{
  "experts_per_token": 8,
  "moe_layers": [1, 2, 3, 4, 5, 6, 7],
  "normalize_top_k": true,
  "routed_scale": 1.0,
  "balance_bias": false,
  "init_std_router": 0.00664,
  "norm_eps": 1e-05,
  "lr": 0.00191,
  "steps": 4464
}
Below are experts of layer 2 (counted from 0) of a mixture-of-experts language model. Rows are named router (the router's row for the expert), down (a neuron's output weights, with its number) and show model dimensions 64-127. Each number is 128 + 32 x the weight over its row's rms, rounded and kept within 0 to 255. Numbers have three digits each.
After each expert's rows: "comes before" lists some tokens at least twice as common just after its tokens as in all text. This comes from a sample of Wikipedia text that the model never trained on. Tokens count by the router's weight.

# expert 39
router:140124131134149122111102130089100134178091054121215146104175116148077130173137062225081185101134111090117130159155159173133160121137144145091162155153101091081176160086103169063084149127162141
down0:104124177118128117080128158097083117165096139133119106108150133142128129085119144200127099136116127118132138119176152169198101137150138119128125094127121166155100137097079159146191121103121083
down1:089129067118110138141129131150115113096120090086125140086123104109127124113109045138112092111119145132144188105096076104122151147215140083102105143061158102122094150097159123130151167195096151
down2:103125133105138138117127111163103115160097094134154106149124132118138143143121177082108080193092137131102203150127140163145125105064101122165049147078166175184145111133151093178126142091102178
down3:089118134177080149143111111181083136183066140135112148116088109114156113123121085155196118100159160123130133106092161125127182116093121168095133116083206162190140121120171129155113141100103124
down4:134126085154137115209169154107130092087196115116161142177149152128154111091121146132117196105139110170170172080118131157127083170095119149089116158123127132098128130131145088129149139162078119
down5:153077126170144028154111071121119174098190113071072126088127160162112112126131122091171117135217120151106078129122129160158120150126138100149136149151153112114100110151125166142202129113152176
down6:106130066173147137123161141150174121152125079155122146185151143141114072151125173132112119178130149094108128161141131155206111124178107128130151112168140060093154108080124140116152073142111126
down7:137131140165135119124225133053133067213123173149077106132122124090114147118092128140162083136139105170128140167151113088096118153133161170178132117027130107108137121132107084204120080160202119
down8:130150184167180076129164142081169151188146102132100114134117175116143090082176197163073118153139069126156097057080163159138153123134157129095131086126178155130106170111124105120147133125120135
down9:163123173081153150068153136136107081094142157167146134130139124127149157146125091111172064118141084159149113144133104150142103123138165160092186106171122122116179184086176065129150133167117088
down10:135163175114118124090135156061189116138134136110147153139119154175157214097163166088124100146104153172093120132150114200105121169121099166070200133120134148121072107181119117128118129088096125
down11:128171146127115135092147192120164070137182163127147131200113185096152086185093115140112108135169184149065097163148151114128100119182118068106196118051124105111142120164106145157112112153118079
down12:123127149146095174047096152141127089084167106078172088167118156096127133180110139168110097054157141132127093096115109113132063168168149099173098082078128149115147109087107106080124091116150108
down13:136090160178059078132146153098176098167108119102139061113141123144140124056151212110190114131128066177130123169151113139130128179095125117155130086100142154131144139134182110162091124135116139
down14:086121114079156104141135125116108157138116090107162132167156145069133101184117137119126194100126078138109162143139134104167131102167120127118129122111105140129084100121156146144056095146103162
down15:161111135167104175132081148139114124113084076085117138193181067177079150139168141140123108128124139182102122109118155160142140088085120176059112142110091124104094140119201106093168114106105129
down16:113119069126158106145124163095112107079128126117144161197138168157125106188157089082165150149130122110171087143103148108077157125180106053117110104153138167127086181097112157123117100148111094
down17:199098116159070108114102084155115145189111131101151149125056101103068082074078148124141066075129170145178147133155135160108069147046101180105108147055093111118081131091094181127160111138178151
down18:126118138160100134066192144104131095159130116094083077117133133084132080140069094121124098168095114124134149151119182115077148111147180095115121111141145140131188142177138172120137117172150092
down19:147135195163232169122134188134085060094117113137084135149157105161111090146105074153128147131166139123135165177127089116122146155145144128161154099110135110122125109115163086085123142108109110
down20:118186124123104075138148121135070141129155103133132167133141125136131148118126153175104102155116177098124126124166148115077112100088118114161111120155070195071175123114193157096186162123198158
down21:141125160096128152182113194132140144143111135172190107093179186128157144126129128134107198183134115099109128139082148099143117088083103147140107145119166097146123170122129169125121171155083158
down22:123158144097101106179129155116106122085125150165155109136093161158106090123145133146097152143144183159142166153106099110118133165078140146100175113068157110091187131095174145110128090123083121
down23:122149142132119118146156144104165085103131090150110106144173115130098157171115170157116206197159078129118073099126109147075181096140166175148090139118103141143135104122103166190130087102087075
comes before: " |", "0", ".", "–", "5", "7"

# expert 14
router:112092114175132091134147131104093102166094137143163131130124091093131131113129121165119100107163064121148145178159135161130162131153151117099101145152116077089125094166133074096127130094163133
down0:134138127068111142163136160117125094156140134107115131126100136146154081188116143128115148078066037121119110107133120120117190161082101130105092172113159165177117182102077141146109156077102150
down1:150144084092088152140048078119119122107097138192090106096161073123132057189077125165188061126129099104163110107151109168059136118153182162054076146090126072108119094138124175097131115110129091
down2:116099143052167109092128145133089135113093068107071132164144125133091138160142153154179084074102099096172107176189193183113119134142111101084130135111144065158075071122113159121054100160113137
down3:130139107117121113158127154100186136072100180136160150089103159127134157093085136137100139107150085169122131149168122152134130115107116170207143053109146131129146134189148127080101118101085166
down4:105130117150162109107138059103121143145102091177152144135155128121096097072099146126139105140139155150137121123135136082086145160173107092117119095106157149122120181121095073072104037095104104
down5:156113148139058103088175111137066066073124159130158144139120122096135084135164080136113154082130164159098184144179149077157090088125080135118100101063100147117109139094177177165147151135128122
down6:089097125095087080115130167122110129131114113160150108164143145139119139111126180078070101120121135145113079108180160180166109101120132105106078136181151159138166090086124146157150077142072185
down7:091161080081113158159100096124132080144056145068139127128198173107082072110125169208106115079127094152082098145134143095144091085132135137135132102160139137113092124101158188118113104113121115
down8:100131130087106121121103128158118117085157177117096179092109179125107094114159083154162192050100065093118199173070150135173137147172128151135105180130118184187132191118068065106128164151115154
down9:088156111115156171207159158150164097075111174137159107150131100114147150055181099131137077135146172181112086130134118130125191155089113138117174097144096165184090115111150074148169135101108088
down10:163095113122177121199130143090126131088079087149078143172120085120124158121136124091102128081098165172069112117115111133145138124126125176091081082128109162106120148116165121151159099136147171
down11:112155134129153138128166077165093183159082147163128071125178123170189150119151079137226141086109109191082103134153074158125104115058123133131123119159153133160179124134101159074115082123128123
down12:138120147087110115171162154074102121078132185122141132162114096149163087130113170126153110097135131099191127119171161122156105145165149111154148080189121146192054072209117132127103154173178114
down13:096124143149134112108132164193127102099190176119061099156107101097149176080076080115088166077156118094131131108100135070119144105159056129102150133143123162126105157107194149120142117067119161
down14:101136121101130168139139102122133115143104133157083127101141138166123175099071137111148042106189130150112098140120144182141135098205114171156121107129162117110197106138102113118101099190104150
down15:105114037174098108154085131099119128069096167107055079132136166200160136151080191117154106070061135099112151150122122089099112173136097094071130104162098116141171203104161104156117156112147104
down16:090098158146113082143118101131158125107168079072129096183140238182135162155146116153131100095135107164120186086100160134090099123137149140136112159164148146098176227103112140131130130164091119
down17:120171167142142112080116066156133116109133087123120103153083114150146179150105151140139144165093136118136107215174170143163165145097203062149147128173063132161124094159104138130129122139139111
down18:141146187096151134112111092143136089143135111120091088093106100155114118167117164122125144129053110147132068139151170124181129135106145078140119124111112166113125138130129069076068070133123123
down19:096104121178147122124088152169099119122103107150182126082085064152126137109185157116124145123127137130071143167163139139142120204139165121149143122156083070160146117107159172068144202157115085
down20:113168173116160195118162186127172111147133094143113072101203120142152057110149138164105172133115122104108199137079199098151120117108121087183090096091161107192141089080130138164127086081134087
down21:134130185130085073105173139085139166090143143150170136165105150145108131111125091158159156163179209136097102139125142084179135110133065097061120099084176113083062165109174130165074118142110111
down22:085135163153169126070174108130150129141111075114031077113144154173085122130115079095120126138085140094123059125149130116115127099124141122091180117159149159122123141119079126147097145158162141
down23:166172175104078096108107165120099150133084132112133210170086137106109158100150161093124101152179117142130066129092127147116102149135126067122126149077151109131181111152139110147084097134088060
comes before: " the", " a", " to", " in", " his", " an"

# expert 21
router:092089113136169098085127117108109138169119128134095219120187107075105121131155105169133115157135092089150154134120156163100147137173144150162119136134127097154181074238139174089134167129139120
down0:123130119096102113132147156139147106137116117184108096120134117131162084121119092150099124113169113146167125090137107106102214124106140153110134134117088141126085111132086113112100124150090169
down1:110195203123093115187101183192185110117116177173141084124086141136121137147102102112104152180119142121158149113138107170096141142139101111117185083173136132172193160177136158184134083146153155
down2:174143151130041186106141107100123137134096199113121095156136133161187156170103108119144172103121096149119089119085115145188143129127175088152131111115128147035157134156090157113073090138131137
down3:139106113095115142159064140109110161127104108081141188197193100160175212098133080112135083140093096157161128160122065161110104127139161136175096110117104110129126172137099139141109134130126115
down4:099091067173126181157162177145119111174138148120113116137141107097133147128118173102118110155170142112180080180124006189085206192157089170196172148117138113121117124160133153150159095139130124
down5:139168133128075118064080135159097207101179156092128056108081140095116139107162125084127116124173094083142099122130126132135165170169084096135110118125097167202114119180149162135115107085113165
down6:076164144115155141135126078101155140143097115110079128135093146091084125151076114127091148173164159174183138118132126157101134120164158058137132148156132136156185149133124172112187133169126192
down7:118160080103095191171050158095136121091102153136109122114076164124134151154106104179107170094130184153133175107119176174122093059161115122140090156119189122150117106140170158112142155182120060
down8:089136087131092121175158070094194097124131084153073103126110176086103109121150158138158158132135119131126074090128079140107086110179119111134106142138154127158132126062110117145138060154134146
down9:131111057169137143105125054086160131111065181144126080147082126094068154115140132145183160143106197130108208096134174163055166127132107172080113138085151120098118080080158126131193098130076128
down10:159189135154104201185125184108115095194134147120102093171163112150184143092151125147143155156145184146135133164134086108157086116076123094111174084134095115131151102101212127093081150088075118
down11:141136137112117224136140161082101076096112069101164136118117124122110133117146160133088142160167148154089127121086164160089086139142084126143113128102134097150098128124101194107095090133162178
down12:176096101150132129097109203111108151111075070089090131144166130099169110139117120110124122104120153099108115050082073109108152160144184124130137084174108065174083048056108091195075160123127158
down13:116144120104135101151117122068139079142145178156126199136182145120117089143142100117142142174147173093125058116157109072154144112155132120126169148080127149138156097103116135099132142169097156
down14:137092134092179118120119111111087107118165177116166127102115207125092121109112132101134219125140111183144185174084170123137152144153105082092125129126123094171158138143095119098173168120079133
down15:099149103079101120107139173111126106131077114098132134091151070097169132124091118111098108105120132128123145101125157101080053086076183086184109129160116117096150122159133177157183181151098166
down16:158120191173098091132079113162097151142175147092130141150142123053149137144109124092147152119107175125139106098096182127145112130113159158139121128151060165147140135134120108157112140147119133
down17:054083117145130110171148184162108155093108145115159112081122115109149103157070104090173075139111099070122076108159096128141106166124111101153139093169122094135108169117174163124101130107173147
down18:087169196092147192066137099150181168173115149130197095146114132078095081158090118148098118084136139130120082132114158130180109140112119117135115149142121107199147100125174145126083112194103118
down19:171165125161115081152159101170135116127182121094140139161140066186125142120093111100170060164129053081139126079121104169112099140109185075152089150114159123119118204139092133121112161142100082
down20:121122114119075115150137163131122134098083077143070188173096094128167135166131073184170135131176135142120110065122208090160175144119153162179059119092141133162140143112127177154138081174140082
down21:115122106113118134112155099153145170103109142098102136134084167140123153118104088190164129157146175153106143126146111147134144135149134088092170191105156139109116121142140193148140118188092121
down22:138128095141143113085053134101074158105124094144156182121124131127135155146115089134140105155064153150102101122171132167063122147119063114174128142138148113169101101040101094125105152124163074
down23:136128114105121055119071132156116156096140117134129101081137186139132166136101159084139163102108120109102063135129140127078103076136144132176097143149057148118096176141155069131189102090153087
comes before: "\n", " ", "-", "|", " The", " In"

# expert 27
router:139083145121139072150122097094116133130137136127149144112138087144073132160173121138077124103200096119137161183073166157166118075147158162089093161149128125100147095120142123054117119104164127
down0:110135100117139151147150152116107075131168120082139138136086184091124091152166160158141147109076078126162135125181106086145192139153163173157147150077067125124148111128165149162122129169200122
down1:107079131159121147140128152090102130132150127097147095158141119136144118162140108119163185093106114119139146160127174159091151081145153125163163132120138119159122158124136183170104165132098126
down2:160140110122088194110084113078066165093108182145130175135139085129099094107141148113117115171099135166087172144110157128111178151110156106161114137103148140120122149132153133174073137141213138
down3:104148092077176161114210117150036123163138153134088144169156139185102173145053166116118152102124106070155099110134097101180157064140121148175114093063140124122097133132165105067124094178153119
down4:104105116128159131139145117214111160107123099099134145160166091103142121158125131082131125142173140120143099202175130183111119121115168114165130105090211085148172152129114178136127153091106097
down5:114140113084106124138166099156145155098190130110120135134094125115157108102180143095131079092163107171140086150071190128151149179150095107109120133111156091103096117093134090154161068157136103
down6:066123079141107110087176100139110114138150097127137121137135123109120091161178107120188153187103139208121121129128155101093127117150144123142136103148127103142145146192115153154130091166150127
down7:176172103074118103171195143202143066111186132060120124105167118122077159128127133150104092152097101158146100132166101124179128145120126087108179032112195130149106133105081114080123092135110061
down8:138066071124145091090054093067110098162186158137137126142138130180133159160130172214114166124141152151138081147147145156120151040183091117138146151138096112125087151077161128116176093154116115
down9:136120186095115099157129108056172103175125131123108096115193166114112084093100119130139109067149122116079144129037102120111132114142119137120144121148084136122084138075211084093116150170144137
down10:129147114132078137109089137157211141106080106081123185176160121134130120096138157095149125117149138129112156106100095157146138153140182112142181066093082168112179122084054153133121102174116146
down11:160140095114064120155113118112082129139054077140135162125108134148085162108127178168179098129090120152167125099136156129125096074163124102125137111133138125092103173111128136109128152143177085
down12:119079139165097164047112122158179111142149114116133147121103136151121131142126126159100102162120106149103193098155142159078128081103131065183158128089150148149138133035154145069092120105131119
down13:087099179100104144143139104127102092129152166080098087128116124162156149171158113105139125159068154110107171136073131156078103128105076110147101064134107170115180168081135121153213176118097130
down14:103154133113079138154158157147159111146141120105055121074128157152084155095173169086102119132107066154090119104142068087128150175180167125167148121103118155078125084122097159075127083096147118
down15:166094092166136135144122118137162104127094134098162139181148141151199166153132151053101147164102109172096153125077132152146111145098110156067094102126120075063161148181158141080154174128102214
down16:128129089152107111102105177066116157173136126159177174129144091132075148127145130152157109093180097101155135164170157165118090109096151172117182133092132135140082086128123087057129095108138143
down17:147050102143184138105110116175094073093129154124141160085174149155139067105155106125072147162131123113106084059089122127094120095131090115106145104131121098123109188113112107116136090078112116
down18:117142154122161107142174173200176170169057136143090157135098110129231105130114118145137119167097153040134096166146125116083158152125131100123101159134142095106110155107063120090122119100089131
down19:111148179130148142113097148132138163087069140139120162118081182121150154154192189163132087151116090148153120095164076154147124100093111126117120158108134137151139175079119181105136163130205076
down20:126134086098107126101109172164150104136119183187142133058145099120106155177094152120089187138096131131088094115086112136056097070066171157163156143087128167162167180138093099136114153143150124
down21:106134132120111091117173103068168119106182104126113090159138114095135123130160099185189167152120127123065157177097138078040090056124208181176128166160118148144136141109155129142130111082079134
down22:086137131138199154145157160104144149099067100058093117140109106146189097129134084090177143096111199106097165085133128109128104156113176153152137143140130111123059198110122147141111135112054112
down23:183151117064161141108075110179082153120190056076092120135106086115178140141152145135168106124172147114159092156101076087116142166123157115100139190159085145121121162125084083131125117131130172
comes before: " of", ",", ".", " in", " and", " for"

# expert 7
router:178109104156120115123119103110096136131134116129146119110155124110141152134144120185139144151183132137137110163104137167099185074133156143125081195141068139146163093111123135101109151100151154
down0:119129106120091127131104158166107125143101130090098175117082100148098142149171089131153119128096098092079027106123089152136085093120075105196147090146190091126155101130088108156168139108083086
down1:140113163185137083109121113093170126090146152151084042134132094105134131087107161084198158156119096135130075110124113097089161113113116129122108103109103185172078118159173094094107062133136179
down2:085125119138132199146184143162124167169168051169123127115157128128138154155186120091088161100117167152155121119132102117100105181116110117129137094126138093150122051126133099116160115152135114
down3:093123098108166122174152109077105120118133154076149145105102143182199136079116112098087149108106146158202141103089134152126152064123153120166153157083121146116112109100142147102056084130096105
down4:058120134143126152111142082146129143082111091146068075153109107118151149125090128116091116084142117130095080137073134130090169144105149126122081128153164168156143158113151167131121097121073173
down5:091124133070147144105133089130054140151097118138173086139110111109105123133115127188170112156085095136097139073136143143121102128100146124116125088156183110163109156121145103081115141134112100
down6:107099094104167125139131166117159124146127121136133143107132099175119114125133127094111135170140113197119114118132098135094106190094131180141068062110098174150132128101085096087142048171132048
down7:148101112112145100105184139126097099079086114123102092096063146145105137066132120100100130163104148090125117122120194134173079203183168161133148182139154171154113141115075156190079103178167074
down8:125153104120074156131172072129128139074131142159154180199136186132129157105180048214143171141132152091126067111072102051160146112144146171190133188136085080130157124128132126195118084136122110
down9:086114118159140151063122108130162056110148108088179153125123093115145115141140053152090133107151097106127125147154074137073083071169144111119121137141082148228142053168094178173113145199074125
down10:120178191187125153085151058153147104098105151176109081187155129169126183109115150090076101219173097060146170146167097074182140134086021172143068091077161159115144168091135100122129143071118095
down11:159123182102203160122176168093099142160164132090051081142130128097114147123170118153116127147154128130116136202110167140069061168086159127155139123147136146169131150111099149155167119091117201
down12:125158136140093105113124122093128062155182162109074121145095128126135168166140179107110194088130159175123119174175102123168086133128145126120138130168120146139102169084131109091155094120123102
down13:148137104110074115185121086166081097157070160158065132087128159126092109118083090133137148090109129106158107095114113161115116158111096131170167144089119092087185068087056150120177098143146137
down14:084139192123091093089169102137190101167072120122115120112156109112087126169117121119138090116156115110126103142146082157150137121106105114155085104106168160146153122148132153114134151076162093
down15:113133209118064120166134135142214126113092147136097092076106067134217140120116132101163140172109075106156103151171143076100111171148193178111092116093161128094103184165091171122107114125103127
down16:137136127153117130137130173124159120085143147174124138147188093066061135112127141122123110121175176143163088102126126129082081129127097156053134171098137115123161082059108165163143111138058192
down17:182118106138078101157087171078069092121094140127145116169102156119159085127111112082127143165072119179120149142115138069104163153088122088166109134166117131144108127105153148180200125121162106
down18:103123106174163120142131152143065101163102131176098177147168140099079140113128079160158060114141162152080177095127129120101123141133104128150093125111141163113132140080104146161167177162133111
down19:138154067098098185143080081105149180160144145151097123182112109205108143107135149134090157140171093159095153133079153106129158150108147068090168120122149128168187134197061129145086134149089119
down20:146142150095181071073137119131073121076065135165163156131108107159111090150105119133093090145130124072173143111107134146131103059113133123114200135118135121050154122134150112124226119068163054
down21:161095143133075068146140056134170079134131097139131115162149158064045146173139130146172156163119162120139160153121098095053132132120182095146132142093151054129135121129105170139151112113151147
down22:110146116104204159135179115111128127194164095161138093124125093126141147147103120165152142151158120136116139116063117169107112123105122178173184107143127113125094163135123134157142112073084105
down23:105177126116174143137111156142167146146114140135076112072140134117175087104119092121133093121087180142120171109129153105126148127111117077116115158130176129137179147166142093150173049077115125
comes before: ",", "–", ")", ".", "),", ";"

# expert 4
router:157077180145148103128092106114138156133101114165150142111131139091109154140132119126129209050185117111114149108107126116107140141150127135030157051144112119173141087143119081133116125113164158
down0:177192098074122142113112137146100115124157116114144131092165192111191088130111135129144165052106132132121065096076154167135080096158121145087126088068143127142099141076178104155069117177142180
down1:127212156156152090188135144133107077119093123133117109090128148119068134113159131191152130139057125120091135097118144138126089153095097086122129095148087088136108111160118169138113089104130082
down2:153154151093174165092113116105108127151149147165142159143124139122128109132132125136102122137155151135086116142125137037054141161144096136127124115121132118119149143145175191117136109138136103
down3:069140152135150132079154167178124097116216093088117129146088171137118135159100187152189113117173124179141090167128151089131128103133111085136097151105129048068188161130087092176141145124125114
down4:165094131125117158102120149096104131160044125190204155190176141115126168156100066180180146184123194117141095116099111121162149112102111131131094132063095127132115106065103089179156153078139121
down5:101145145146169141113130123126142086157063139130134118121176154092113163067108123117123161087158156136180160126159132123156117071088085153174159179064096138127096079149139105165127139109091150
down6:134121107152103169058159154138106102119145127134100112084156075195121154168155128147132141155078135133141088104141118070134166165093155105170120145157128127111107105137134120089125147123109157
down7:128153103137187154079108152132128144126115113073157088099101133136129167159164139172189140159162185190089114126080085127143156110173055108112111163198109106093115140140149093119127106163106132
down8:163211115148099109130087193103137085081110151117123170194158158120170087183095149056135115139140163111100147117145151148107097151117063133114174179130191121147115123123136144087077105177079138
down9:103147189055107150187116154142177126144123123122160166195122104136094150111124161132131136121072159105141072086141118193145161144113071144125138122159124137116109150133126167161145115107173097
down10:162161147092146134154112088121111108134177117137076065181147162132105114136146170049148113119187109111142110129186156139130140111173135097136113112170060188177112095167106091145156155138141076
down11:188097120136096147207132105141114100120114170155139144119113132117110115156167101183104123113078117110135095121200176150113103181176085150121147153136190136111116140092103155148101086136080106
down12:162164137092069142112127101161141150138120141084131109165099120124087141140142097135190052067165087114155100119175158154160111176115112100084111116157130178193092140169131098114081062180135171
down13:115109116163167168101112159098108100163147140113120175129143114100123097111225144088194097084117153141125105158177107094094124179089098165159133045114134108128126137124121129203085157118100065
down14:145099118116132175170196140126108145125155100091119149128060147192110144101074155091163092102122105177106170118158106138138154163097154140132156133201106115094115137208133104143155132142161127
down15:073089070157132125126135149172066142118172117090125173107076117123064113134134134139124110064095187102167144152087080121120120127104081120086166136103140074129196177147170154076191111119130150
down16:134106113149111087131171139176099067087093142096208110133129116104124124118116073178098122188160113113122119160103112150107116150131186100118162069137116166070132195109142161112116100070110130
down17:135161076142139106153126182148090055159146164127151115111086138121157144136093100158154121146140121166109152043091108149120088125074116136167134144168124132120085107157206156146146140182093122
down18:118104149136142101195133076132101124136102140147121121084210091113164161144162093080081097158181134160111173080127159129125127103133163092100114141070213089125149165129068135156115080114131056
down19:126126107159077106041100174121159131096091100074135129157100122138074105153118175168200055104146076080181122135110104123099143141084112137095130095109136170168148127110100142146111054108130093
down20:165103169144108169118127197131121161111100157118153100084126137128198109125155117134078085144110159110109102144139070123150205074140119069138127086151108173097121139172146112064087116140140126
down21:084130160087112131151157126138179135148135198157145126067144113067116159156133123166143128149176147170125109142160119111051116118126150107121148111122160121119095132098162145096101136142150085
down22:059092085135134126177219109128103136130152154139108151117109124155133071076155124097144176132128168096103102100154097129224148144135182163131154162105128146168123135117115136141165152133048124
down23:108099121164158134143101070100164169105133097143114124137097105106140112160171169169124084089058090093051114099082116144099175106154150107154170109097151079109078152078094149123088211122138108
comes before: " |", "0", " to", " by", "–", "9"

# expert 32
router:109075134154146140132107102117126144160090107146109161099114035086175129181117123149132119144180094119195145131110174143151162049140143127130086145152148097127106091162111124151098149121100090
down0:103151106104132115099138129095136200141156033139159142104105148140156129075138174068124182097128168117171141204143102122063134177133169119109139174130140133131124160163170103161148111161072089
down1:183158086083105165146140104163153088142162136188088147080133163138156128163119172102097071129060134095190064095097202151142156086119157176162101095095083184129125128081123101130134094090179129
down2:142201142175149193167111132101147117213183138098129091160119073118069102153132143140068087207123161163122103115135073163076122153130218086165110129084137117104147135152099158118116098151123147
down3:124059116132128131077186136153098127145099138125068152131127155110057155137126123157129126112115085119128128171086162103116175113078099127122118152151182104142119161140158103083120142136082179
down4:117131122108142194124116147107124084113131110125108154128150110089123204150075181151149104132099169120096116095103109142107095073114110090092119098124111149137114184122123178118140167085157162
down5:109096088098105143199106113090120111089100169159114172141177122153134106122146143090091109095136079136111201146166089173112154129113137094193162134145132078145141112145106109142097095120090114
down6:142155187139145147094121148188154144100186074078092126125148112115091080132074119089094159136128144127114131132165138136103090111207113116131112100203119111120060054128168108116149177131145095
down7:114106127128169120193127146139149117107104171202085125153104128142162207145160154086126123163160045172185103143081173080057152113122089135212172158115151087154164120167141125151144081098115072
down8:104138156088085147160137171150167105171145045157125193109163115144129119141155069148103148138075164139105141117081176058134132100131083182067172139126154140132138151162149182184149168107133125
down9:113163223129099164153135155090143106123132143107104124128139132146178184112124154149145099183108120120079124158091134106181094143157061179110144151124087131128102127103149129056131141110117165
down10:141144094113141134178197140160145104122169135146134126146072131091062142131105134106106110121091125175128119115077128114176180153090147139152062090093168093102121102092138124119151141128121048
down11:169123091120093162115147193097118230090132105099148162179071081124093097115157101160158103115073134137141122114167100148109104208067154183132119119114118158066100102067112141120114085165126138
down12:161134126186153073163125190124159144113183115181065129122151200127123152070170166112042118097134131096137117222095134140183134117099152118115146105150089146115127162156102105084094115119115090
down13:154142155169148090071147094118177097173145106062186111116163117174140066156118159154065098145164111066133136088116131164137157109059122123164086108125149101176098126147182143153090164132129177
down14:118094190119178140153137094096121111090131111129145144097112155143056132119082131142086111161137060168160102147117172094080117145108098123110139147065102135105088104081079116163099163112097110
down15:117099102137165098168170122143106134123082142116153116123129144109093115124054109139134145114120133142134186179118147187170116152121107137103152112142097187123096132081178132176110173108164124
down16:147111120160079155092139164131127132133138102128105131132060093098137169184128191108190124108102108137146134099085158126120139049142143158100132168095178196163043140054171089165097145125136177
down17:152137151098091216132129091117080141159085121145083101117124121223114136111164120095197127147219055152143126119109106156110122141093066057113120081103153157076159141160174144161104110134120175
down18:160118142129143143109123136212148161138111118134124144141106217109107117134104160159131130147120079108122149138155095135138143212112163122093118137149065130166156138125185076134148102131115121
down19:120125111176146133117112155156145098161125131103093126177148125081123108084094149107116066104063143099070116099120059090204137106103105118209122119110116182079160184146090147192167083118134128
down20:198126140153093119140119089125159148144141131190058130195138085203160138147115132099119114213140114155122161068126159096093125124083132100104100164130135135148117135073091162129154145111062148
down21:149090163118127152135109064131139144117154118107130167174131132131145116152112108174138144161110100178154121135134094079194124154153068095125128104158154104131121153155182098094123108135153132
down22:175113168139105105164108101139213193081118150188070046174131123113107137097161143093218105106103105125104075112155098122099135101083136086107121126137149146161101111075110142118124134120130120
down23:078101020078133173134119087152161151081104133133168111090128122146101159121120137153171096137110100129103141081126142143161150125132132100056164131145079098142114140119120099155122065096074098
comes before: "\n", "s", " The", " and", " a", " In"

# expert 3
router:131115155166168103132084150117104205150081104130114195123156071070142136182151127124113129085141100123179131123083102161119176133150134152131068143161109098156178099120081113069110199117151153
down0:118107096052124177151085117186120136112108115157134144126108108185110120109158141152171130105072108109145096111076148126130160141173127103149119127115141110132085150155093094053128108129102116
down1:180175167082112090116159109078147090131065180167138136148137147057107111154134164090154102109129160066135130191170130136096097172127140178137100103106122129069114085126160119178160155158105119
down2:118121164120118227169141152123143144115140139086141164159174161089093154145130118155143155146142204134166092137174103108127016153120073088093149114123100124115150138094076196114097124098154113
down3:131171083113128149130158100143101080131135137115135099126106104108115103145118120116126153134156146104132206166114089153133128212183129076116125101104157111154193126152193152111092178137110106
down4:111152131164145132140081093083106105124147133135145118101120188174100148135098149093132125127161213149105160099176132147130134182107079141063156093118116127118124173063106073165138112126078057
down5:192204148111138073106129118145165102129106135062094064194129096079113057119122132158183161100147060128148180119102147077121135125098097156141064158073166150152085120122074171089099171177114157
down6:135129164129128087143178114140142151156144101084108132131147133160106136194133075094124106155093132173156086182091161081122091151082127099086138167165103069139113125162106100169111105078106150
down7:156099184114156106130136094111096158129132112137082101158137156147152144131115097136133128163129115137128176127152157191133166140114091102157069134092127116137134123103124135154127126181107067
down8:127108057168101092074161104149118117121159118127144180141139113103192143090162179076152137092115158150123143123165158160071123082170134026142109146140126143124108123123095080172140056124110152
down9:150144178128154125140121142172070131098150158104150118147084111129161116154133033121072106030114160107183142137173116088129103136093113207161099112149160130124127083147139171142126083111112178
down10:091178158150139129101118172096087154108173099123132118126184116118130088095120083168124138155063165115176134066119207139111198111122098098107109135189132172192164149157065096042173095142185083
down11:186131145126120124172088106088219122119142087082151183162109155145088181111108125130133097166173164122147087079161172118087120131149090126149156121099133156105131152095156114069144130106084116
down12:137148190128113142210164066157094077095148115142137057104164112145125146116147165162184087126157135112100149154120155101140155143176106102089153132163136119126109136143126190149143101124090146
down13:150071133105137153151163204200182093123156122214133142069078159122099122141116139151155052143073095129159138151073165131125122120097034100098178052195141099111173126094143139177173102142126180
down14:126099079151146101160093188146167143121111129136105212103078117113133164125148058085096113163127176160135134112110110129128135090154191115153131122173219138150149126124155138107129105151093181
down15:093152110128113137125193120123115150150142154126101105123069131130178147077083088092083126079124132156137121121106130161110172091129131102063144103167141145161122097126132097088126118166106121
down16:098066092159136108140096133130053128122095083191148138094111145129133104131161136150133094141100038093174125175119053172100144133168123101121128170151139121143155084060202117108144132122118171
down17:094142137113121115147090153083144111119082138167143144205120108077145078193099089107127189077130173185116112117168100119106128099131133137139146064216163158167175190104128090107090105136088134
down18:124146143135128108143082120139129060111101066125125129161123135070139104153165134065153181096100102106086174190150128117191094101111185126101136172121131186145144203073152187161205115112103213
down19:072093110181101200133084147124161196147185140066074095121079131158162170146153188025137118082093124127150092151177106093131150116099140131100130149110162153184088116126113133121078128079106147
down20:145121047128104131098109151209141150155113159100139140087145170163113204137187089154148138160080177093152044116153087104159095104138103122120124094068099128112195139113190184153143182100170138
down21:152157150139138125121181160172145096151062121097077151190145151149141142119138121210180185104172122124116058107144141195087144103129123126125132155142122118123107055130137107098114111178159114
down22:134109115125024086143133145109146141158123093099145088108107163162164098107130137159079123089108174108107124135165106104146130050144110174221166185130054147120093148148175109100065146187125101
down23:134070177156156116139138126179108086141178143143132124130137135135131162166151129189148093172133139176094124125053142081111150135125108128117131116131084115106144126128121096183186123100141115
comes before: " ", " \"", " The", " A", " In", " —"